python train.py --n_layer=8 --d_model=224 --n_experts=16 --experts_per_token=2 --d_expert=128 --d_shared_expert=128 --activation="squared_relu" --moe_layers=[3, 4, 5, 6, 7] --router_score="sigmoid" --normalize_top_k=false --routed_scale=1.0 --balance_loss=0.00876 --balance_bias=false --router_noise=0.1 --shared_expert_gate=true --init_std_router=0.0159 --lr_router=0.00222 --vocab_size=8192 --norm="rmsnorm" --norm_eps=1e-05 --tie_embeddings="early" --optimizer="ademamix" --lr=0.000531 --beta1=0.9 --batch_tokens=[65536, 131072, 262144] --seq_len=256 --train_tokens=415000000 --steps=3183 --dataset="wikipedia_en"
Below are experts of layer 4 (counted from 0) of a mixture-of-experts language model. Rows are named down (a neuron's output weights, with its number) and show model dimensions 0-223. Each number is 50 + 10 x the weight over its row's rms, rounded and kept within 0 to 99.
Before each expert's rows: "comes before" lists some tokens at least twice as common just after its tokens as in all text. This comes from a sample of Wikipedia text that the model never trained on. Tokens count by the router's weight.

# expert 6
comes before: " the", " a", " his", " first", " its", " their"
down8:42 54 45 55 54 49 40 57 29 53 40 53 47 41 62 40 43 53 63 42 55 31 38 58 40 52 38 60 67 53 49 51 49 49 50 48 47 41 42 48 59 57 50 44 58 56 38 48 33 55 58 38 37 35 46 48 37 41 44 60 44 44 30 43 54 57 43 54 63 56 55 44 41 44 40 64 62 51 45 38 64 57 68 44 57 59 57 54 58 53 56 42 54 57 51 62 57 72 60 53 43 74 62 46 48 45 32 30 68 50 50 70 42 59 44 68 19 50 50 64 51 47 39 30 52 49 45 54 53 45 38 47 44 56 76 48 51 48 39 35 36 51 35 41 43 18 52 49 39 69 59 47 43 64 64 57 37 60 50 25 42 51 42 36 46 45 43 44 46 47 43 55 45 41 35 47 46 49 59 56 41 69 43 45 42 55 60 51 47 49 47 50 52 52 53 41 53 51 47 51 51 31 34 66 51 38 54 39 53 53 41 26 56 76 49 49 58 51 39 55 57 50 47 33

# expert 1
comes before: ",", ".", " and", " of", " in", ":"
down8:53 65 49 45 62 48 64 55 49 61 47 45 66 49 51 48 48 48 42 45 55 51 52 49 61 59 62 40 45 54 51 62 45 58 43 51 52 46 50 48 34 51 56 51 44 48 68 58 47 60 48 41 60 44 58 44 31 65 52 86 42 52 47 50 62 47 42 56 42 66 61 45 62 22 37 35 44 54 51 64 52 37 62 52 59 46 72 53 49 49 45 37 49 44 35 37 37 49 56 44 36 40 40 52 46 52 46 48 56 60 61 45 43 54 67 57 56 53 40 58 54 43 40 49 34 35 34 33 56 45 55 51 58 16 52 36 39 54 60 53 67 62 52 55 62 50 70 42 47 54 49 41 56 76 51 52 38 48 49 40 39 48 22 49 62 52 52 50 52 55 56 58 37 57 56 50 47 45 50 57 56 59 37 52 61 54 39 55 79 56 46 51 63 71 47 48 55 53 37 35 41 30 77 43 50 62 61 57 46 42 55 53 59 52 35 43 53 48 34 67 41 46 47 50

# expert 8
comes before: " |", ".", "–", " 0", "%", "0"
down17:64 56 59 47 46 45 46 44 50 48 17 49 44 51 58 40 57 62 40 33 34 50 47 40 60 54 36 72 46 67 60 41 37 58 28 60 42 43 63 51 45 37 56 49 55 46 42 43 46 46 45 55 51 58 40 64 42 45 51 48 36 65 60 57 65 37 54 44 43 42 51 63 35 50 36 58 47 71 51 58 59 50 42 42 59 63 40 42 54 52 62 44 50 43 36 47 48 40 48 40 53 60 60 48 43 40 32 62 57 79 40 57 50 46 50 51 71 45 61 53 51 55 38 50 54 37 54 51 45 55 62 59 53 50 52 66 45 47 71 31 47 56 60 52 43 43 71 43 60 39 59 42 51 45 64 62 30 42 53 56 41 57 79 41 42 58 42 54 46 56 57 39 42 37 62 79 57 52 50 51 59 39 33 60 49 44 46 48 47 52 57 41 52 52 42 48 28 65 50 34 49 56 41 61 50 55 58 66 56 52 37 58 53 49 68 39 50 42 62 57 61 57 34 42

# expert 15
comes before: "\n", "-", "|", " ", "=", " 1"
down4:53 64 43 44 44 45 47 57 48 56 33 62 54 46 62 50 58 49 68 47 65 54 53 46 54 27 61 60 46 39 56 27 54 55 54 31 49 70 34 44 66 56 52 60 55 50 64 53 59 46 44 57 47 60 45 55 57 55 59 61 41 48 44 50 44 58 48 45 57 63 65 54 46 44 40 34 48 48 53 58 19 59 63 41 53 39 50 44 58 66 52 45 63 37 40 67 58 47 41 61 65 57 44 71 68 69 51 44 59 64 51 62 36 69 61 63 55 54 45 62 48 35 52 65 46 45 57 49 63 56 68 40 59 47 54 42 47 46 59 52 62 47 51 54 54 65 68 51 50 51 34 51 54 42 49 53 48 50 60 39 43 34 39 58 67 60 50 47 59 50 69 50 49 57 41 46 62 33 63 46 72 38 33 29 49 45 42 69 44 61 51 47 24 48 49 53 57 63 46 43 55 43 62 45 55 50 57 52 47 42 48 42 40 65 55 50 56 54 51 28 72 49 44 34

# expert 7
comes before: " the", " a", " to", " The", " in", " that"
down4:59 55 36 48 44 64 65 55 29 61 79 08 65 45 54 46 72 47 57 50 56 58 40 42 59 40 42 38 42 36 56 40 57 49 45 50 50 50 41 50 69 56 36 51 37 60 36 55 47 70 48 44 50 45 24 51 48 60 45 45 61 62 55 58 51 42 52 37 54 58 50 61 39 37 41 43 64 46 48 46 53 55 53 46 52 50 44 49 43 39 49 32 48 30 42 59 73 47 65 58 23 58 51 51 50 53 59 36 44 55 33 35 48 59 50 52 54 63 54 58 52 40 37 39 41 61 50 50 33 41 55 42 58 44 55 47 50 45 30 48 48 58 43 55 47 51 48 42 75 41 47 51 53 49 61 65 41 65 52 43 38 58 42 35 58 48 49 48 50 42 65 38 34 57 50 63 47 65 60 60 54 49 42 47 59 60 55 30 31 45 53 50 37 51 55 53 44 41 54 42 51 47 34 46 53 44 35 46 48 47 64 52 65 57 46 69 42 52 45 40 48 49 37 40

# expert 10
comes before: ",", ".", " of", ")", "–", " and"
down7:32 65 74 30 46 63 46 50 58 52 37 20 42 45 45 59 53 46 45 44 78 53 62 55 63 44 48 47 43 36 53 52 46 51 55 44 45 56 51 51 42 56 49 48 50 66 62 42 34 61 37 56 63 59 62 41 51 48 47 58 31 59 58 21 47 51 64 52 35 59 37 42 34 52 40 35 56 40 66 46 41 47 52 50 60 42 40 47 61 44 52 30 46 59 45 36 48 53 53 38 56 45 51 50 56 57 60 39 72 38 57 56 64 52 49 26 47 59 59 40 45 46 42 58 57 49 47 38 60 63 54 43 35 37 58 52 45 49 68 49 54 51 44 43 41 40 44 51 37 59 37 58 54 60 59 49 62 38 58 46 62 44 58 27 45 60 63 37 55 50 44 71 42 67 48 55 45 52 56 47 58 53 46 48 55 47 50 39 48 49 55 74 43 38 48 51 45 75 59 37 48 43 59 61 59 47 57 52 60 67 37 42 35 60 31 47 36 56 49 40 43 52 59 66

# expert 11
comes before: "-", "|", "\n", "==", "The", "==="
down4:39 54 55 48 31 57 53 64 41 46 41 52 58 50 41 59 58 24 38 36 53 51 30 51 50 51 43 45 71 55 64 51 53 54 62 45 33 48 40 58 42 61 72 38 37 63 52 49 58 43 48 57 47 62 42 39 61 42 48 27 43 56 58 63 59 62 61 53 49 54 73 55 61 56 56 50 48 51 57 58 49 63 62 70 57 42 74 56 44 41 51 45 38 69 53 61 52 61 51 48 50 50 50 54 48 60 64 50 46 38 48 71 61 48 57 48 51 49 42 72 69 50 43 43 41 47 42 51 50 49 58 48 48 53 51 47 42 61 69 40 54 70 39 51 38 43 37 58 48 70 54 44 53 38 64 46 44 42 47 46 52 55 62 69 65 34 50 48 54 63 48 48 53 67 48 62 48 52 66 35 55 54 45 38 65 51 50 37 44 61 57 56 47 51 49 49 39 42 26 47 58 35 55 52 33 65 41 45 57 45 52 45 40 54 43 72 70 56 69 68 34 33 59 55